Weights of a small mixture-of-experts language model, trained from scratch on English Wikipedia.
Size: 12 layers, width 256, 160M parameters.
Experts: 352 SwiGLU neurons an expert, 1 pick a token, a sigmoid router.
Training: a variant of Muon for the experts, 2043M tokens, 7794 steps.
Below are experts of layer 5 (counted from 0) of a mixture-of-experts language model. Rows are named gate (a neuron's input weights, with its number), up (a neuron's input weights, with its number) and show model dimensions 192-255. Each number is 500 + 40 x the weight over its row's rms, rounded and kept within 0 to 999. Numbers have three digits each.
Before each expert's rows: "gets" lists some tokens that make up at least twice as much of what it gets as of all text; "comes after" lists some tokens at least twice as common just before its tokens as in all text. This comes from a sample of Wikipedia text that the model never trained on. Tokens count by the router's weight.

# expert 0
gets: " in", " for", " on", " at", " from", " In"
comes after: "ed", ".", "s", ".\n\n", "ing", "ated"
gate0:492528528501484502490467429501530478536512594465534461433421510481450520490503515548542479463529525502489550491539513474424435473536464438557533484523430433565500524533534500500510499505560453
up0:474471537488510499438525525482397509478534463530546487470529509525493538511496498497490484479461587452549537499447523502562539503490524492425473546487530558438470561472530534466461530514490503
gate1:549536472472529535489461442479463476497496483497483444488545599579466545542477542470486545477540459571430456532578509484525496451457599501463507542493486453533527510499426525488540495506566473
up1:493487437501505463475530501490556502470487546540515512493432471509447480440489422440517492526524528561607517555550440418492545503434463456521513464561450490544440551480499475460518479526535462
gate2:566511472543498553437473474452479545521595518583510546469550449489510452500478512580449545433463519573528583446471422456535508532493477538462441475477380494417532511468580516522527529541569473
up2:497527498471521509455478539458460525501504484561525521567498509483514488447468500466492507472470430476514537552461491542529573483484552429496538513557501511491489552537535516565469539549540493
gate3:450554469478551517460539406543462483466559495457475497445480475483483524552537566508483514556491502522428505557562543493462458456635498509601561532437492521472473480463520485441471484496547496
up3:513475503448462558540509429570536482469447558475492517541562442514466464426518477506570449502585545540419470523500503537483570538475546562501504519499542546490459508508511489463572491482536477
gate4:477504508549560439531524531471490439431525492489366539522440528505558507517419551525526457470535539455499510466512453480497465503515486480520463561491423516490473542549462513530446537504458462
up4:455496493485524528444468412478490568526589544475568522468540527549479518499492369484442528504404428485527387475484585474546611493551553467498462499502511538457516511453535485493564486552550516
gate5:519465519497394541445449506561451497472508413531500464423534568556467526484544565519537453516537497553490418525511492456506477477467525473511454546460550461547410459487467501489490556463517495
up5:489523510491561496437447478444478522512464513547459533498458409485451403525433509476453510475447464567534524503446442500454499470526522468492528515462483545474413530503441480521536462427504470

# expert 9
gets: " the", "'s", " his", " The", " its", " their"
comes after: " of", ".", " to", " for", " with", " on"
gate1:566497493472532536520498461524525499508538525470534484500505471497508539464527510475463502537507460558493459541496562486520486545466508509532500515474498473463543429460476465498504562507497519
up1:490586510520544550498517477503493516495548479560566539559460487461489538490474532479420551514485516508514489458480515503476459568462571484525531561432491537454475505488509475530469454555537535
gate2:519504457521567491453484530530517515511511519460509517550524576498512472500529468534541542455427505576497495497538530481540444520476500469472463534496439452443496556545461541516486529505475510
up2:427516469598505537502483499453492426484519503533486464462407445480445495485514492455497536441538395495437480525468459509497495519501529573458548474456502499496501491520565450525478402437582502
gate3:410504454458491437477498444524538534472432492480469473510501415450474451503501459526461581539503511520556503505485502491505479512564452443436477506552513488411417491536508518528466504460473479
up3:441468430511546535539521472514546459506475536513475458504429511508544460518458457530451533489462482494395510503525516513531477509521490495489558386536511487463458558521538484489438526523444487
gate4:504484446544542490474466441485463495495564468459522530509452519483499552466538477502538461512472586534502571472442516469539527565522446462540466512477496513498490494492490517529558468474510538
up4:474511556482442535520527441358458459500478510511530548506528503554483602488522519506500475498483556525526479447549516544479523566541513550519516413512380613514507496504553511556481478536516513
gate5:502517487473528550435554499549512543513478415482453586531521540537463473490439503440563553491520532464538507495432538466511463498529607527596530600533526524541528489430436493516555514578549435
up5:465549456605484557430515515503523510481461512572467556513560501496483503464511512529563495481479508519476505515537526498468359516532540481501502571542619440483497417476485502510510501515551427
gate6:513540461474482501474523526515545524467479430478485485479521498538508507478475585464554568539536477530514516428466497545500471487450486477475493431407555475439524506528505516563487470440493491
up6:485593570512534482452591476545549442554486479554490536554519491535525538518470515503548500472503459451465423542480512506491466452524474483431578556472609524426488504501552503419437482524511546

# expert 40
gets: " to", " of", " with", " that", " as", " after"
comes after: "ed", ",", "ing", "s", " due", "ation"
gate1:541558525554479435521442542471485499491489553528465525516522518514592504510453489564464574523507477458488539447521493468432522515477484578470572538589539453464533510477581504476451509513517488
up1:504498498468486547484458581469483474440472576450488534519494473515515522520506461516491513547510464552543508474502466473484545549400478571504611504513583458590468537508555455455494515495478472
gate2:556485449495591463527494497599510455498522412522522458472511534550542504490475504465557440458548490454530586499464499521496490601517518506480462520479518499521461485526492553441503467488456490
up2:526458520469571462452506435476551467497545434411496530509559478497564554499514509485491505519419520502549517520490498553490596565459552535545514495472523509486450473396435474527545428519428512
gate3:509504530566449541454484534499568558509553490558506486564478460478494559542559415525491480476505524423502459546432375464456552538520509411517504506491546499557490554459495476495497502531461539
up3:548501474560517505516521564498516494476504534456564443476466557452453515439560510478499493519509451418563445576408551456522468498536508419498398489533481537434480534502488463433469582461505561
gate4:456559529538590431428496547585526548490469432535481445472502494529475476482450571462434478459502529548496477480495490512475519490532518498449458488470556491495554502436526400486526509454447519
up4:513431493488487556479546477575591479451519499462472420400592512493511463499453521483481506462494518496470432496479490380464498558555490547543534502507467505454523463588571578513472519505534441
gate5:468537510469567515491493503514520494431455513543526509488386548537443509573426531473517456494570449466488472463503476483581481466493515596493468567497525497466540485468517521464479508509504467
up5:462484505489382512549508439499479535558495502492540487463534400471538492501567563517572521494505543559490549535519521558495520467509427443458467505490457511514563474541476424520477458549490506
gate6:577542445486582513504441485526549430435460472465515478497543433415476472462530457509533425482459493511474541505519460555498459477552514466452512544472524426539493456585470495427524506497515559
up6:475503518561512516534497494518449555582489495474509507504490503504540495527472577508545536474504525550569516453538462452552529495520449555511529486477465539508530511475491501555506540430503426